From a checkpoint of a small mixture-of-experts model trained on Wikipedia.
Size: 12 layers, width 256, vocabulary 32768, 75.4M parameters.
Experts: 24 experts in each of 12 layers, 2 picks a token, a sigmoid router.
Training: a variant of Muon for the experts, 1193M tokens, 9102 steps.
Below are experts of layer 8 (counted from 0) of a mixture-of-experts language model. Rows are named router (the router's row for the expert), gate (a neuron's input weights, with its number), up (a neuron's input weights, with its number) and show model dimensions 0-255. Each number is 128 + 32 x the weight over its row's rms, rounded and kept within 0 to 255. Numbers have three digits each.
After each expert's rows: "comes after" lists some tokens at least twice as common just before its tokens as in all text; "mostly gets" lists some tokens that are sent to it at least half of the time. This comes from a sample of Wikipedia text that the model never trained on. Tokens count by the router's weight.

# expert 15
router:047122127135090147161111149159149150071156105092124087113137109114166104103112100109080142156120138161123158055138106039133225099138127163127165086036119162103107127091124114145120125094131075121156119138056134087189119057123102086065087138119146122149121168113127128129170145167146102093137146124137151104138084125112156174116074105097145132209148065081114084118160111098076098156119108109137155139085108149101205163132173101124123085118106090116085119199094067203084095094110113122135130084073124156141089101107140102135129123128113107077139154092091115078149130140119112114146151165176112152118110090146165109182115188166146091124146097113160137107131069129129155087157128103135178133084110124127101109172156132121170138103099097178166098106118192203123132125112151
gate0:129149105114086163150139102180168094136096122106061102135156191127127129174107113102118129130100101150147098087140111116107119046131127063103161124153132133153121172119142132117146110102184059107142126096153121136098100117158155135157117149082140062188105131121053135085170115167139081191118133171089180117155155142078100158138125145146149131113125153068116128146157176151052172150130114103168132091144122139124092119111146087124160085114109134120088073152097119173097124162108151164158114136105094138079130190146091101077130140142144175121149151110094124140111156091186162145065120121179117170191135144158130103044165192174128128163131142132171106092117113069125189098125109123142133078121080084199062145221097099144186117075140106087139111132173103128077095091126162
up0:168070133097161097124176079138121084116112134182140154148119144091106120121120099098145177107148120122118091118123077160166159139129076175155126178147139125049141142162063168127125149118194164226126143096094132117135132100153086169145156162148137161105130100107138125111141095094172179094156130153175085128066065199059121175171124127154067148135149153199107181164094066083115144127117127140140135123142118162149157071115098108133133083122113148208180048055093107102156125116121121101117124091163142173128153138158131150114142113140128099102159148170156145090117125163122156110124134142128142120136175124171129064128117136121178169150126156108070179151124109171200121135095230116177120122142134165070123174116097130122118103148127116192144115098151130174123186115109122
comes after: " ", " (", "–", " de", " La", " C"
mostly gets: "201", "202", "199", "198", "197", "196"

# expert 7
router:108200115127095133207110147133107105113129143073120120145133152127131116123152179028096201102159092112088063096141074126152116149145072106105147136123086130177146104143129085145177106074115113153118172136116111132213130100107112154146187149149135142098104080103132158122202155158106128128176119110163154098146110146112079182099168192123148167107143129126066150095156158081148111066132164163091101188110131150109134088138102179135088060173162082088106083150128121103106142136096137136120104132090167089120106100134142195147132128122142058146172120113134107106094146092098181111133119165111175094126124124163134144217098133120136116102118154176179201137128075103112143115133104125119085142131159083162170157156120133121147065153081148136122085179063158137087156073130147
gate0:088115078143163119156142134110092160145143193134128157128102104169140107113096114099136104104138149119142063132119131150158150098094139159111150175164100160096126097098179056138144128174073164088073123051165126120143176102083129143129154097121158088068137130100194133121136108128122101101117080141158123069136163097134111157075127164105149108120093180134124104125093158159111140088142147100087191077075101164120138175143103175135135045169142187167099099125052136129142178129155121048144181180117124131152112191144130178164111151082079079124065071129125115188102136169163083108202191161124152107139219121070116146128104153107133113097152113080161128131130136113098085135163158101125105142191098112138153131091112163146114138117124101134109084151160104160157123168156148
up0:160103128193140097131172165118138131117100167125084128104122115110116132102150134112150177158102116133133157102034155147129131112103088142105126122093166127157117104196124090178070108108119158127152119163144147083128156092148118118095132164070123142174135081107172128125167167116145084126136145162114178105155137129187170117168109150126128086096100146209097159135095126131087159061119154123166121147079135136092104095169185085157128184164131091115100139120193163135191170070146144097074139106105137119118169113132123162129137125172115094107148130122065130108126202128136160176126128089164161173134138153074066131139158133115141157146149104083120082100155045116133142091185157097118128198129097100192164091173088156156146119193127049161117110057139175132107156179145197
comes after: " of", " in", " at", " to", " on", " from"
mostly gets: "In", " in", " during", " In", " at", " the"

# expert 13
router:035084138115169113138178131126105137089127110124117181123157121121147134093201132185091110136123135146114159088159091088106126091136121075146147142156119112108102115116176140191143153105208149148144136167080081190159086121161118110117148135168162114078032175097141167124121218112085141112194138142198162109163113203132127124181146131162122104116172120091084101121148141165132157118161072083104119170149058139120111162112127159145113143163124089071107106121137129161126121104168125090123096147136134152113083082083177088119115111142117153170132161194121142154120123114105110133192139109119100167088201154110108154160146161168132096138115074157134108092143155130126179190127105134123158089075115125104132180103120170098177116112112118115150144233146146137168099111145171
gate0:179123118124137175075090092156110126150139163153141098127049107102112093134126133159064157164117164161099150081097127137074154143187099108142139146076117129123134156097029094124137111099124132188145138116074140111148116109092133106109082144143069108092092107101137147212101070161072133146151094161078109137183065143158139082133175105142155123082059164122105163104123082165101212186127145103115155136153139100154114125076068131164124150141135090123179089136126162109064137117086129116136079163147131168135113133099119122130152106097082160132155114134152109144107128082148086169102126041157145116106134101106128135123114050081141147116153112147157093084133116189169157157126133106149133115139100089135127206139167163125161163125068138123105162219146148117106180185122132
up0:174146151161120161114118105137089167111079088188118115141151105087138152117113120176125118133234115158160139170107157107122122126113087109159132135126125133138128073135060154068086130094119178136122169138129135136099142130119146109064092133114194070143098196120095117116156070167118120122098147088128072166195129127125118077183141122139174109077116155176175101135106079113086124094133119142170197096114107092103178173089174123110148182157168134079169124093098154120159141098142113152142168141110184104115138125104098136050176137134152121103106143126100121136059142087085085121104162072059130185087151168140181121179104147131127106141087125160163145118153152133175109117137087159163098131085119150143074145124102084136108174152135179105067178075106122125070135155152192
comes after: " ", "-", ".", " (", ":", "′"
mostly gets: "″N", " Coordinates", "″W", "00", "″E", "51"

# expert 4
router:131129148090105132185145199141078130129152126147089110122236135084105154121208116136121191180126114147103166126140125142177129128139147101150107122130147125116106136158103025146141126150125162143134139142145123116136109140069109190165138072134127099103131148090110118115138132122101096137135102092164114092094133084082134142162107068128203135133142112111080093164177088175101141021131106193107117163127140119088138172131142138147127144116085117181101092147070129114094104124201065150144084147108168137190037077134116128092120147168125094089117146138149084137104151139142156138145132165130162134100125110112130145190068100127127141147141153186135199116109118115159140118134145110164108094125210089183187092197138120115150120129076089179153155115075133179098128136146132
gate0:130136120118134196124142117202138129162143111115051126137077126129115139129112133084114138157082129116166151129144116163115168065110067159130126144185109205102106102111145046168132128124147147155140161089126145155094123150076180151111119133100107104148177119149053063149177106062137102084142110130126174125132122080130172123136148096090202130149070150165106101144127153122072123094132026104153162079072120183110104136071126104221172167101193095129111145065132138151106092110147137134087148156129120128120139179095105138145135118119156178155123170112139120106173083163104115187155113211166128137186120115109108120138137128094143100125152063139108138152156157149170083120089112141160089159128143143151134115162077134139126116088098078178138071148083145098117092159131080
up0:109105108137117118107132166157135091133179087136031135171105087094143104128149119189170110094121148146149122067153142111146178190162113076090177171131130082145130146068131091116133197134147122103103095119158089155117178160159099122127178111114175139150143062123127119157160119100155167125157088150142134191138142133120152108165094114121151079097104134125075129091086141186100093089075084146146107151091083190098168089104101146125152158116095152099135115184093121178112099080169112158151211125130115133108138146173125207148152089141138134130100118136169126154145085123180133118122106179102065119121096131120097161110076105095098086065143098129139166165168161150062140092135070105144075143091122116112103159097196168103110116132170084143151153126052196133152184130123126
comes after: ",", ".", " it", " he", " which", " It"
mostly gets: " is", " was", " has", " are", " had", " were"

# expert 23
router:109105110099177147133061137134142048093143083100128115086209154102181123106112095136149067120140139121127143106177102114128124061195056124105102114118104106120168118156148118073144138096104078187130163111169106137156127128132089115179178127125157111110114114124097110096172201125106155095158090174166175128130146183089151189117117134113126198140150089127134112149168127103093094091110119110151099119133130106065173100063115141119076119148130143165148147099121146122104154151118110049190146152078188084138076099148154167137096156105112129133164149116161147129103146075144173107143076153156085076098111072083169128113128143105130121141082170182140167137139095038183159107137112121125081129123155079133154133135161203142151077181114131178095129107103167107165172104122154
gate0:143152061110134199134149175136111138143129129148175182128134111086109099133164116094117139102149142117119174153121152089140103087085137152136087142126106100123120152105168169126097121135137076155086142066131157136129098116122163102150097124133150059088154109163196056079124137136155034121109144132094221079057130133132179119132078139182129171163173085106127145151112158111158115099098125152123098166075150123101171091145148044128133140097063107180168132161132158149128103142120170089136167103117116086118081126158149132155159176160120100181063078109124172130172123178153116138131157137110082102112120140133149108106120090145162081090132168142144083074118109144130159168086100169104076143137124116176180146104182188188206127153072082123168136165124111156092158158138122
up0:157165087135130156154162120114116171100143094079208154092117112086111099141140133181042133102125142123127127115129118185073167110202134131092151128106130169103084173124097178121148130098135147112088159100128117169165168069135163147125093101130178192155104105095077171184169066127144147096143111106089115135118134141123133157131159047139110135089184106125146110095114084071143105168124109117163148147056123149186160146145166075110099115166109136162179113095114161088154142129136157126164079099119096165063101142100096099078127109117142169135082135154137182096134160116166136063099089190124109123140149169108176144149125164136084132106123129169100111143129151170143106127104135121210120150180076128082148057162098149070140141150137097123168125145192118096173208119104093
comes after: " of", ".", " a", " as", " is", " with"
mostly gets: " his", " a", " their", " its", " The", " new"

# expert 0
router:163169148091139152184111092120085116132133143105117152102219165095148150101176112112107073088139108111157106052152121112159133139098089149105137129125133118124118131102077068162167108098106115134116140155125146079162147129135116119093150088131147141076087129130123070109120115115143095099112153159113194140145111152117120133099092075131104170112115128125121073109159117057098202080148068137169109126181092195095125127198133157129170091074109104082092144081125178139080084136147129138081136118156113098129087068083139177106116142124056117154077090131105116063134149073068178111144094164142167167036131114154126117163117158095197167156149152171108123150068157112146140157174099116162080139046132121129126121157100167129115119179131121098147114098130155099076186093108125
gate0:135144096122163103121167151208122073143190086102105097157166135143108129114100168163118166159154139129137123160175118177112103069122144122126176117100177121124139150139139115127156083107132080116196066110157090088143105129140171133111140152067101127101173123099104108101176085191106131148130142133146198108133137229082141156133134111143087104147162157178143133076141176153172139136096118123114127177156078098135051151179140198131164113102163190095158146162141098109123097144115089118132141129128135132175199111119115111064105145063119107096097141114164083115131147072064133154092164118131149134097152109125109093180184145122120139160110120146157085143111113066155111096171125123173130173217195078128132151122108162120150070174158125152164126182096107122072135169111166
up0:097122089105119199116082103106115131135180118068185089129212105115135141126141127106124188136104153140185132140172133174141166088160113114133127148156150179143095174140099092159151141059119078139163082204169094148074099094173133127131150123118124101097142137138148077128181104121114149129128167162128157125134107177166084117097148162114071184169124192112163161165151167105148113085136112134178120153168125103085108101175130169062136068084170158144172186092104127141070102154149129111119145185168096073135180147129074151122120132076105167092173150095096105085147108163037161147121108144129162165183098124064113100171117115161168126138092137056126158104107170129108172124149148136147152119174162153123120139110136095114156078178120106126140105130136121135074156079120172
comes after: "\n", " |\n", ")\n", "1", ".\n", "2"
mostly gets: ").", "\".", ".", "=", ".\"", " :"

# expert 18
router:125123162097164136180119155133104127098153103127164108166160116062114161099135116071133098106130135113099189114136138087124150106145148157122160155108101094113170116124159076118117187095137113051197142096122098146116097113089099197121160060118160114090174164119116134134136127079119138076167080147147134126143101146116158088129095130135133159127165114117125155084189098109114126113120104178112186121152132150089103110066187149169121093132158184139141133122131162131039103114095140102149124077112185104131113119129137153130036156127082097142160131131191070081113115171102160058151053126114131120098127081161154119221078154156184132099136157196140145109187095072183113171166118147215144117080090124142157116090129122121149126142109092109108111197123123130123154149166154
gate0:074143155113098118144127141147099085150071157140086157100077168151104190175148135092134156147171176158089050163156096134145076099187118137154149190127141098169125168166101160119128133077140129111148152085165124149102068101114157104192121126125128139111098080100089083063122123162138121121061097149180174159180112085137201065151112159136084143077105124152126112148111122111083131092142092140129104058127093121141116124133120123113116162109124194170121144140076137218148090074072146151109177150147123168168109074123131123135106101095184134146152138107151105124108123143171076079097137143128165118140119061136142113104143100078131097181129130127082135131136082191146092159175155188171119144137141137135119130131114163156182152141139137155156090132120092075137104186209181
up0:114143103088101176148135171117120089122113196176168103115074143111189164154177130119092121094123105100135140099094179146107075095181147102139117101090103100126086157127146094131127136131135109131137157140087156151130127137145092132115158131103144108090129181071157111231094135143141168192079093100175163222147090077174144089101127092102147114087115139155124201054143085149156154125063140121087129173168039115107134124108122145107098162187154114088120119134080091155142154136136099193128139164082099113094100100172181123197133093086099104150139140116143166159103091107140109170110141140179157116144130123095090140146080162048170108131165061112135138137134133134104107172157118112092132141113126151091151130165109156172161130116123050097132163078089155132115113155184111
comes after: " to", " was", " and", " is", " he", " also"
mostly gets: " that", " this", " made", " used", " some", " based"

# expert 12
router:151096158099191068149137087154078171121170099119150109117149076110161155086191118124112141108140123120180174068138144105115138045125094136185141103167150137168125104102135092175095163143120093119139154192120158098176127133090131135133125114144182100115051143104169164172162171104133206117111215153167088110133099136120117127181115141148094236105137103122169155158167142158077160083164124106167106156108090168079138152175147153111148162172127128114131096099116149157107047171112134088118125168101137083144106088090120173105083170101116111143143137171153089120092071125141040104148095178105102142142155098133141111140116139127125180139139062142096123141133127117127147104142064139169083130096142113123110107119149179103121095085095095067160145138129126169196139141132154
gate0:149106144137151109117127148137112099156140093150059193141104153122114092054110113109145130084072174090130110165172164101064114077081073128184107154204168183073117184115109121131111125138128152147116140031128148147118103075119129144106170127130180163134127177173106128098134123143160088145116167071122120042082139155115143110134163139102112113182148121169099162092187148165157114156094076138134163110144121141147127117106116163136118100107117081192104058080127082110159133154051158153102094152131106100136153138052109097164104096152115138099134136136118119140152163139087160117109119137167136084071098166137173095185152065165063136091135151109106160149118092138126090173140134116137141120087140130107172124076150133140161163120148123117119115106045161131116169097161039
up0:101028115134088191188163072136154135121089087111175138147158154102104138132150129135122133156133110165128040151157137056125101150147153174051111127112171093167125151137114093146132185124149143153154160106086115100132145172107122100129096145090117086181115106122168180138113081105130144179125098101102072154146123149103101142151080112163126151116140106059171105094140114104126147080129133153118169120129135104100201113169129038137135061123076143119179109158126102128123185100097142169140122149086172132153140097159130098188160047085137183099159078183116154129135143141118125116142168109133135172142116064130097180114110079109157085167061144081154161140141186121129170151105173121159111136143108108158098155108143135141163124126099109194124101087184169137117151147075184
comes after: " |", "|", ";", " –", " (", " No"
mostly gets: " President", " ENG", " Apps", " Minister", " FRA", " —;"